From a checkpoint of a small mixture-of-experts model trained on Wikipedia.
Experts: 160 experts in each of 7 layers, 32 SwiGLU neurons an expert, 6 picks a token, a sigmoid router, a shared expert of 192 neurons.
Below are experts of layer 5 (counted from 0) of a mixture-of-experts language model. Rows are named router (the router's row for the expert), down (a neuron's output weights, with its number) and show model dimensions 64-127. Each number is 128 + 32 x the weight over its row's rms, rounded and kept within 0 to 255. Numbers have three digits each.
After each expert's rows: "comes before" lists some tokens at least twice as common just after its tokens as in all text. This comes from a sample of Wikipedia text that the model never trained on. Tokens count by the router's weight.

# expert 134
router:135117123081093112117153094100133109092084140137150155107114119128133169106080123142060118118163104142127149049076093146109147164138149155114124153090092113112148077091165174148125125106157125
down0:143149068112121133155076111145111103110098136220111125127100129111095131117118122154144098182093172113074113161121159100171111124080126106184105148095162080198144138063106168099128114200139166
down1:131109169192112128134112152155110091077169122143074125145100132095128134123134164127134128081130123118150162095123040097170133128156079175118142102106107145112178153121164106112163138136118135
comes before: ".", " |", ",", "–", ":", " February"

# expert 70
router:191104133176154126147127121120133163086162092109137192159133166150113150091120119138130137083121071109120206083128092166097089119148160184125135099161095160087139119132117147117175146144146157
down0:095171096160091164124145193131124079119099173147088157140104117122086084143099065192133110084107170147129110172139171114158086108134151144174160088170142147135131199080075128091111122199092131
down1:084133093179198117165131118138183159095134134164109129122118106094154177143230127156075126116092075118076128103152109093128141155131107119121165172153038120090110141137118154150142115157111171
comes before: "|", "-", " of", " a", " released", "000"

# expert 152
router:124111113097122132110086058109143176117107127082137082131075089118103101091080114133054142127118116147122150121121120121107126101112119124137164107109145174150107083094092120131122197202006136
down0:123113117166107169193112106183096112094116121107083144118192186094177092128077111165217150155128118146105155092129238124147078078108091125152153133125159102106113185131098136053127109153136133
down1:133182083167138146132116140120106156123119113074156119088111159195137169099126148121092100104154134126113061130145071136166182161160081097184163102134071129167127155130066123143162122142124141
comes before: ",", " (", "'", " was", " and", " is"

# expert 71
router:176132097146082113117162159105095108091129160109102114083124202136161126122116162100099148101093085139122135070120079147158159127146109096148092129158089087192140088084145075103203098137148101
down0:154210120176094153102141164164052112073114169158055137124066157069111118118141085151208138145109143188103194095138191098136070161132039124152142117132167143156184135139135095134150142157166156
down1:116091119155118101135101083084192013101073143154108108128121131160062154157163161108079137137115140155108112101153126139108061109151138126113105123120056115149148119072090156075151088126095150
comes before: "=", "-", "|", "In", "ing", "The"

# expert 129
router:130140084186130190143085153068178119121093122134118168100176105149136142158116106055104150166141120080128174145123105149109153149081177157128095136153156119135123104073165172113144158159143104
down0:092146122128131091152042125106136147053117147186078140081127078165156078152119094124183150115136143146139176155131153073135096120087188145141144077156100064169104134086147176014128133127127116
down1:094125128159114130108164172135126106099125150136171077149077113155112178109083145113090092102128136116157083113136038141147155090139153067125114183123126122137178126093130154145079083121144159
comes before: ",", "\"", " (", " of", "'", " and"

# expert 78
router:125104158143216184080107137154089112092118142126127167120146190148105156136161126096155166163127093104136167105126119137129111227090132165112127096147150127072092128079138088146160122114117080
down0:131085168130132212084101117138061114101128145131082213145077132077149089081106085132142127168086132137121168146141164154142140149135135125177140141112128093133082118102123051082115115131118121
down1:148149159136087170156064111131129132090118145105150149158143126162144122109133117104115100075126064152109138108184137135120135161149110150120057172126033145159120077091174144102142057166133097
comes before: "|", " |", ";", " JPL", ":", "000"

# expert 69
router:159105135133148132067108123136140141097139164102137135110117135120067094128103229097143131101158065108129159087174096134106134156134159153148162103129119149194166197132151089123141100176095090
down0:151091121100137112107121115132089114112095194112081150096114118161135107118122129157108145140151112145133127098101202103115084096117115175169138129058128164172098106106064078101149101203118111
down1:185100154164094150086116075131123123151093081161136140109136096141160173107167173089128139171085134132079111128196168121048122121157145133103119139082079090121184143117113075105123100205178063
comes before: " |", "=", "|", " JPL", " he", " B"

# expert 121
router:130120120101110113138154067076124105139122185162147083084114127149146134110144087136188160149102151121134073142156083110109111133147171103130175158147130105205118099134176140072148159178154106
down0:126137090187062109184096102185099102119110089161117122190135157136146126150106089118163101106138135142088163164143210138170088138140159120151157088109166094093138105113202152120157132174088115
down1:137157168156142160144108100129193058076122182175172098124067154134143139122109199134091149074106106164088111176104156139146105116154089129153122152133062067141191153142081153134167091138138065
comes before: ".", ",", " |", " and", " in", " of"

# expert 74
router:137129129093136104151138142118173134129148098117085180202183104152166155155160147164106103135105149152164133098098087102120161151181099124175143110096104170152151138141151120127092168129118122
down0:114106124153142182181132116188045181134155142143131184134089142101187094136070084104104131159067113125098134126109080095161086165088118070183102171054151170132159127086159158119175132166097064
down1:076143130146121165104060122080127139120129080103082156103107132197120173119196125165115078101093171176129101105165167157086104138137149125137098158108132105099154094097122126156140120131155129
comes before: " the", "ing", " and", "ed", " as", " a"

# expert 140
router:181063164087076084128122133136085152112127114125131176118072168164105067250117088093102151122154138147137160117162081135160107161149141135122073136107097147109146130088148153115121107136098078
down0:116110182178114126166075162090083099089131056131141167170164119064105098140102101055125120128155122137078098161144180132097098110131116149121128110090118083157142113136153113076129107132097125
down1:085121094130173153167137176170110070112131156128125165062102125158146219118167137166105133080060142125113074122202152110117098108100104121159092104140111121086120075170102169152106087106120103
comes before: " the", " |", "-", "|", ":", " his"

# expert 46
router:147118172181143101102120139050112125131150107130139120125084126113104178164109171171141103177080140176057117065079122109104075137123151110104095158100186156174164118173096141105135157102129106
down0:136091092187112176143091126188131168108139124140090177156079110115105145146048119123089117199170098121107158136137152097128086131200083104125069106167132131087108157096115191105145140130087101
down1:090084121177094130144128172129114072186127087126149132173142149148103181149143160100114138114169110104116119121103056153134153150078113096110099123150078124096135130132083162162221067098049108
comes before: " and", " of", "s", " in", "ing", " to"

# expert 149
router:092129103132183173094118098113177110133118147186133168091107118178116121153152091174074098102156116151173160091183073137170158131132143096080118073071129129094076158127167163078163057202148154
down0:139159157107151156113131224198125144127099154133116191139070180071078085114150101141153131151096154149124126164083156185173174092128132126175080102090128143172090114141132119074190141170154099
down1:101162147158086083121063098132116070128123189128115138135150125225142133083152109159130060105144149143139093118150138108176149157133107115085136184163125141077145082082178132081105115094128160
comes before: " the", "\"", " a", " his", " her", " ="